From a checkpoint of a small mixture-of-experts model trained on Wikipedia.
Size: vocabulary 2048, 15.4M parameters.
Experts: 64 tanh GELU neurons an expert, 4 picks a token, a softmax router.
Training: a variant of Muon for the experts, 5944 steps.
Below are experts of layer 7 (counted from 0) of a mixture-of-experts language model. Rows are named router (the router's row for the expert), down (a neuron's output weights, with its number) and show model dimensions 0-127. Each number is 128 + 32 x the weight over its row's rms, rounded and kept within 0 to 255. Numbers have three digits each.
After each expert's rows: "raises" lists some tokens whose logits its average output raises strongly, later layers aside. This comes from a sample of Wikipedia text that the model never trained on.

# expert 94
router:109130087123161154150119157140159103144124138193132136170130137139119117078128131110092149158157106166149175129158106129154194139143201121152108149150147156177159113090140140094093118088178074116093180093090063136034124145121151180139123053131127094179074112111082134162104135163102100118164167100038150089168113175109105157107135102187123118089118136084134144100130093164089127116139
down0:154150151164147211180098139127148163135108146114093126120118111114161083134101179100176186151172189106075065112172145143086168121148141144148137136198132116147070188081179162114088100106097113118101186157123113146171105114117125122109131134108091089111124120138123093083092075106164141118100124163129137066109115106131097131116145097103191114183072115149096131172122070112180178117090
down1:087178120177096153135096083088110154132109114162155122134086088101127154066116143134137114152160138092160097108134097145098145140148120095094178051093126107052141108153105137136123125166139106172150129084157157134110102138124151145150149146108176081181067172169144161125164148202062118138076114158135099138118136146145149120133148064091080173150179167056157106142167105076140196131146
down2:100173106082109072107137103140163130072144065117130147108149138178121155122193136107079106138138131141071128131097137104066106168099130124073132122126156159104107130172095100221177117116110147183135138116096143099065133107135155174184074149139067115130129100148160138156090152131129100122165176135124175162079149136116153081126098112085087125115087095156130147109152111202171138197172
down3:112091125078132198138097153096102146157132211137130132173137179092096171110168159109109082163113063108132127137120143132068156183157110153112159112137144100103176105119140092086178155135072118134102141093183172132116105122170144091064146107156081097109094121124137148144096106115126148130138098078121101082116149155186090116171098173090154070140143090140121217144108171185121161117129
down4:157149173080111110142100166173158215113102089132121044161128090070119133089158150158159149122166123155141136112134105164160080123100150086111138144101135129116139163126080157142130118086132124123168156166083138142149168132139104089132147141182115210162069137092102149136103041123129153151160129120130149076047082167162162106137089150113200112096131114128091118108102135136089161071137
down5:132128131146089112142121124108175146165122152127091186117104102105073180108075124135113184163084132149113153153119127120123061155098145139157134158108175125112130134125153197168133114105137055077173087121132154167148147179151177102070132063148130130061100111139085092113132166130120132210112103116161122132137132063136129129128103136162200099087131082193109191142095099123163097081153
down6:190121179139151120135167166126112174136172092159162080135150116159122089120147147123065105138121062111098198181143133155117138165116122105090163130212124100103121162118087136175139078128126096144128135109104121075152141121138117113108119192120109118207090090093093162183115141077111103181114140175092128151092128090159141172128093146085160120099125148163156098083128094081089153159056
down7:173135176097136155121154130107094069117135102079178116155110116144130131118133153107139145103088149153145103074186143106141158142112091122088164170160099043118090104150111102074078093106173143177149064137095153147163167101087090095128119069094137126114141156098106136140148193088125114085160104202125113143134158128129081123172153150135089173128153154168105155049123121179158160187160
down8:161113131124085159115176087096138097153149125099131126114168133129147187157127128146146130104067138175170145123109133101109129093177150136127133160102163132112140028200144211085130048125097091172119134063129133151167135151107123099123109132189130117120152168118068157055139158126114138117164097147084072121144132106097081161119123155130129129171114127136055137130097148082202175110120
raises: "eat", "ell", "oard", "il"

# expert 60
router:157175112221171139154079165136147098171124106180123142148171101154101146107082153126118132149143118147166162110171136119137124122125163154188171089165134149172128139141139162109112125126104135056085147107100079145094074086093151146086166096127185061123095128120112082194121129207120127192178174079124102097134116083110108114130148104160126124075117128151123100072121072157093141112131
down4:092141174130135127087090153155090119064067102109149093135084169099110157145089100176106157157232096140167121131143127080161105128084155115144081081100148093112084110161103140088133172115200136132170152061142099170117150146122147127154126124142137053081129115119179150171150147082124167125108186149079087154149125158075140146150129107171157128143087150142076135082114136155156153142148
down5:124108142169138139148165144150152132103183141146094196134149122141112135151107085101132117177125205141095200137118210193136181153065113111090114150137100148075107092150105082139088176133174129134112126090132112133139110101149096141136091135052133102153062135112151180133161112139146091127126082129112052074096095161140056106142103109139182128077173139119111125133099167135125144074145
down6:172150121112122137146135092176108140140140116122133139176113099086086126135134164116130116133133174129098079173111156145085127169182162205110132144140116122168128106163075109146175106117177153165132155202112111127071089171097096119105169129118131093065098089132154154208129097167136071096111112107129125060143095120159122166137076131117072072174126070098139121081153109203160157093134
down7:111113173126111105077193124136154066098086155166099151086111104102146215053118149105095122147173147127110107146119137141143057147129091077160109117126152114116121105097116132133111167128117129148129148164143153163148117080180105090128120095159117115147171147155188129178172131190126134145074105117143132115126105153081133149110108124076158068080069146073172155133142083217111160148172
down8:101132117165170144089113109129148120144156134141127149097106130126092085119091152141148152208108158096160104117092098119118228130169094057156127105113136093186054139138093109111176137152149119172098145107129055140160115170114116101167184111132118161088131087117114123084140127151148155183173134119155215136119115145156091151110138146050175080086099128177123150114139126089123103074092
down9:148097061104126104155124130161156110106105140140109096118121144140140173134130144121086144110148098091134139152153150158070128160142172197074109152115086118132128083116134091211132158181166190101148131091069092176098111198132201106118138059088100098179131151069131103140152091111164121107137064114110181148184100077122147053158146150155121129133109181126102131153095141121112116152123
down10:156121172117144162128141107117094122166043126109125127063145119138140158126128095162134132090102117069124113093059150120149118114120128163159192101158121082145122090131114110140203136130142181080065145120138137173148133088103183105138087179110078093171135123150143061089152091091143107136106134097116133182096125122134161204152131159175163132135116090130105087209098160175155082135169
down11:146151132116164123104112168107048070161111128145202120120075166231145105141122108147074122140125081115094108131098092122061133122119129134140121122116094195111173113133189135173147102198108105110131131148100127116177145191125154077120139119141103084133126052165138181097165115159127127155134135127127114125046087151107174138170125110155105128131119117134135081088115107106201131175136
down12:146121149095152104102121112179068102154177131183143130117127117114123100072150139128175168110140119077079148123137131116142142112093191137141144134038121141117065120051082165128117147132099065152120108107140132112160110096176161159189175131076117143052126105148147135152121134129107167161146115141143084140082116132137164086114175167094158149211166126136150140122116055175111124065099
raises: "ed", "k", "em", "old"

# expert 90
router:139226157153156171149154148141152097183085164141145151157140078118136103081133153120115091121081069134122144088098148153159175145137159157130129134144118129161203116088184139073122133115122088097103142095126061180114137130095119126161106078147156113171134144079080061135135111133145080149165174090107082092152161196143085132128202108145143125117145085068155123114081090128122104125117
down0:112100140110135151122146141092146121144221069110115093162175141096125154156123151173128149127164154098188142158088130193139118103101138096104052086149073146067161161158090107117127119102072174172205107101112116114125146085162160128103152105116095110144087094171143141148184107124082178138160153147159165087103100067104156118103198098108132150111134081125131166130145130100104066119136
down1:195130095150134163146089143114095104133117111095129140082129165148122151093113130140156140168096087080094096084216114137079080173139125124105177115135181128100118157144148139167138100182098131143152144132095184091110116162102240127114178134173153112063071133113146070168101096104134120116103104159198164120098130113099143158160109161050103099127136113147126093146149120116130145185109
down2:099135156135190100125170149108179151149171133112088114206145181147150194126084110136121125123107123152144122157150133136135125172128098107101091079125136051190113131128123118182175100093142158079061113087176120154106114184103105119101149123149059117143113150100190131144137146099109140190101125166078128135132139130106150067190140100121131087080115140102096109059147114164109157054132
down3:093154067101079160101113140092088137102124151162071157069161153097120156133136074134097157143179123134146115108150097136114140136087143164172105114083046175053166158179129144190149117174132115079120125140103204218138146128109129070089149188160126129120119123178106130116181113058184111142098094157150158124086148125136108136142110115109132090145148129133155151120124160122147093147089
down4:155124174073106172075128121130125056109095137104146071117130133080120094158165076169153131124114115107086099110147152056144092123156137134136147161214115112170117153122176109133136153149147127137173070166118128118095087162145099159183106094087067093132164037141108155128123173136117110147118150182153145124084110112111084119094073156119103107130154125169170174127159122173157113149198
down5:126162143115130228107217161113117093105108131103140129177111125115151173118092121169184125139111131141113109177133115041146129159151115091144101130116114113119097076094116116105096132090136164130146073148131175157106111116155137132183105137053142126084141133093170125113098118076150094096083070085159134110140141168130131108158165167145114136187131088180102124137114135200155213096090
down6:075134109094181108128150080088136168106062079103120096164142174189136134169134144110132131097093144122185173131126107109114118112183099037131102166120145122106101080105186178184121128086121080167123178115125109130139165130186122117116121113118118143160199176126089152074167126093104143177147129127187190121098162103095122127148148100132126147129093102100128154112144062077118112149175
down7:126117213137092168092170120170170100139084147137078079163122180175144059141095113112133150125137124106080080056116142164104116112084141074139152101165123168066134134148122128120081131135180066150106110145126127077137194174132107117117123133128116109154106153188170163118132165148123168068140120095140174131149168128129075159126129101109177182085149123101135135124114087065151071148108
down8:177115172166067121093130108147144089150182115158110102109124158110170184151085114077084171125118168109130145130101140187104092090185100076157096120027161160118052155166113121142132156097170138128154121117135151077127070104132154172141126083105111119151121130133179073186127155098118148163167113156102122122124179126115125134135096040144162134125098083119098169120178125137136141122172
raises: "ile", "ol", "il"

# expert 61
router:145164112110137145123110157172117154123102110159140134194113052129151170102072103116135099149141113155170148107118116118128162143108217157145175107171167144155165073080140186117108102108089090066084148178120112161127101141089133135141117117164169079183105128112109118140111212162037156151157156105077143100122149175138138096078159109141141097135145094132128071110107074181116127118123
down1:138163061181128074187189088117131109086148166144069092117137192120151158108148133141111078154173139109136107046133058078099186165135132127145121107122103112086100179112082116169142164105197115171133111131144125143112131151117134128098143073109157132137154145098153140145179158128147086131134107112047118149071159147152158108126177080122144108097089156105074158109147155151110117096175
down2:091210149072116101130123128150184162113106135138152082154152112193118118101120161112084103112152193066113093134156133102148133131098155157071125098086148147138138116132115170061154096150086106168099109110177175177132195153109136198140129101132124084100156152118134082096113133133204152147092165134149162140110123104120046140159103137089130154126136123113113105109080155105130142047183
down3:092144109216074128107108110073107087150122085155110135126131140135167057152115132143156058104137112138154126135131123072103157124073107127098168105111143134165158053098147078165148110145164128155104131117157149090106108136081072109130186128120107142093163126128147120122117168164087136174198129132100120096123103142218177123092133168172217171145163132153110156128127106109141090083163
down4:127129084064127151157144061115136156176113126151107119116145177113108161163124157102099101145080130135149153133125169067149069098060075193111154128138150134108159166175123095171154117186116166115090137127106128142143110110113120104132105156105200174137119094243097147132109099176133085107097083121118132178187152110107141176108126148140101157115143141100154183095078113136102102122066
down5:108062175157137116143110082143128062178095144181139186138128154113089187152111074089155120126178152180117153181118122119126140157114142125112165121136161152138076088112058116101175081134104131053118093102128081167147133105102173147085144120120149174127105159181103208109131094209143129100114178146108123100076126132162122068152166148160137118135109148149092094100138117126139137078124
down6:128122160092171169096156161149121126129135153128156158098100130099111139116101088107152155120117115133132154192173156077126144173141140135097087168135099102131149096142081077129131159152147105122152117097154121069143136108090143179104111147145118152129145137170180037131141143095083151114159152193061112063156192115076123083172127148131103134066134194110120123124173051193141103065096
down7:079101130137104165096148099141150122155133122169125079105143117115134159136148094143139153095141106094118125062120129119196129119142083127173033171168130143114095173107145112107188109112145108129071116170091133149131101086136132175110158177151112089120142114237109103155122107131167113087114183101141137141083159094103063180133113212198083099137122104125131130152100129158115119195114
down8:161101162129111082113126097114145173112136152114132079085139135154129063156100126112131108134152076147129130119121116134204068123167163148168093087103142092064171094163137093137160153121114109096227124129134160073097176151121051118206117143095074155157117122067163141166149160114129094142073113116141175170149144166143127107127150127098093136110135194161123121120113045149147112156137
down9:152099180127132145117088128140115155118094104164103173157100162134140085149126135091130092184110086125101056130094113126163165112144079149126087172171169132210112144122154115133121068156167116091148109164156092131122133135112138130130191079105110138137154115152119105133201197139046143142094107172094162143144121154151180144040103150076088101146107187142146126141113148101125108051103
raises: "ol", "el", "ort"

# expert 1
router:140171112154135149182114151124190125118087138136129109124175119121109114135103109091089100155086067152157171112149167186119114150163149148184160144154136121204128128153181185098147116072142104106129162151109111130120120098075172154147130128153137083141110135099090091173081146160123087187138137098111109081180117163127134081082110065149215123065145117097129115131063106172098083165098
down3:082120082127043138079075140163161091107157173134146121129115069120168161165133126180159173129112186117125082173130164142195166115120159108117143075189141148106135117133095086090070078126126110112179167153150097067099106133119138084147163122098153098155124110151131148178120118101144100146141152171141145177132171101108117114124125127140164131082037084150130115122060153120128090175158
down4:183116127151120120117125125092117159175127150125094126144063136138109093133127135134127071125149118109157142104068162129094104152152169126109088125084108174075082133111119132084125095122120131103112146168092130186145145170188105137169099097121080125132089079147100072096156140139177196166143198170137096159111159140130186066205093160152099079107098129143137080151126179093193151074147
down5:137152166153140140143130163079087114093107147093097107180114141123088115073154077100070111145140111117121090151162111084073114144071128156056186151152140127068111182180164138162112130095131094137128146228162131162149108096167122113072155125132148120106141126123094137128089174189145164094114142098120096103166107143084124131154067112152136102199182088141174175147170142139103107140150
down6:192135149130087070118174127075141078127171178077133169185153108128149129136169124148152095154120089095150155121148133135107110161181162125162131137139077062073188124163149106108118126143137108100150127140119191102136138248090085107130111136123149117143059128154085184085133135090151176062102141129139134103124096148120069138108113138100087138155163107072136114120134091112155093147098
down7:112118141133171076081192111101103161172138086135136047143154147130159103070137099065101125113108092156168100135122169165138116154107206106105109122121163116122095170129156107099149134117123133177158108150142128085147139111209118057078171093171118175091092114167171152100116164124105137175064091118103118094142108151140099140154160136165071142177121117114127161132057113098139141151180
down8:114153110170133155104133176140064201159147090110111152129147120117130177102121131142070141146151131094102165074149076107059112105166103122109098162095135170102143125137120125071121170093142180176142153155147143123080075111101141116159084111130059100151176137128128127136171156167127103105088112133046126130137107208162184155124109175204098120148141102117132089120114132203116072129127
down9:072134140104109172177152139108144163100152163186159138143152127160111212119147057074138143095167190186156141108134064133115122195086118083140105141126133089125080139101136132135082152101146092153136143122184141188090128130170101111109101095067129162166080123135121121155099146148095114099110171151169034123103145072120151129073116135098091168145093152115099164148131077122134117106121
down10:136155176109141162132174102127139103052165211126084120122108139053105131143169128109156132132090111111102124070110083110171141068091141187164142137123098138106140142168149141124099212145066100107056152122151096070109172129176151108206063104128104144123140180140167170116138150110158140121089128127082163109157095123121040125114154171145135142149116138105114104115139114139133135151156
down11:059090118186099137172158121153056110179114107136127140116136113112131111126139104144192129129096164159130067074135141083167157180129169089127145221114155098074186177123116132102120087162100094107170136095132083070169082158175103129108114050164142145109132154124115113107111123158125107110103164173114150172139110122187078099188113129092150117104121104169107133140126116135101152164171
raises: "ians", "ches", "ks", "ies"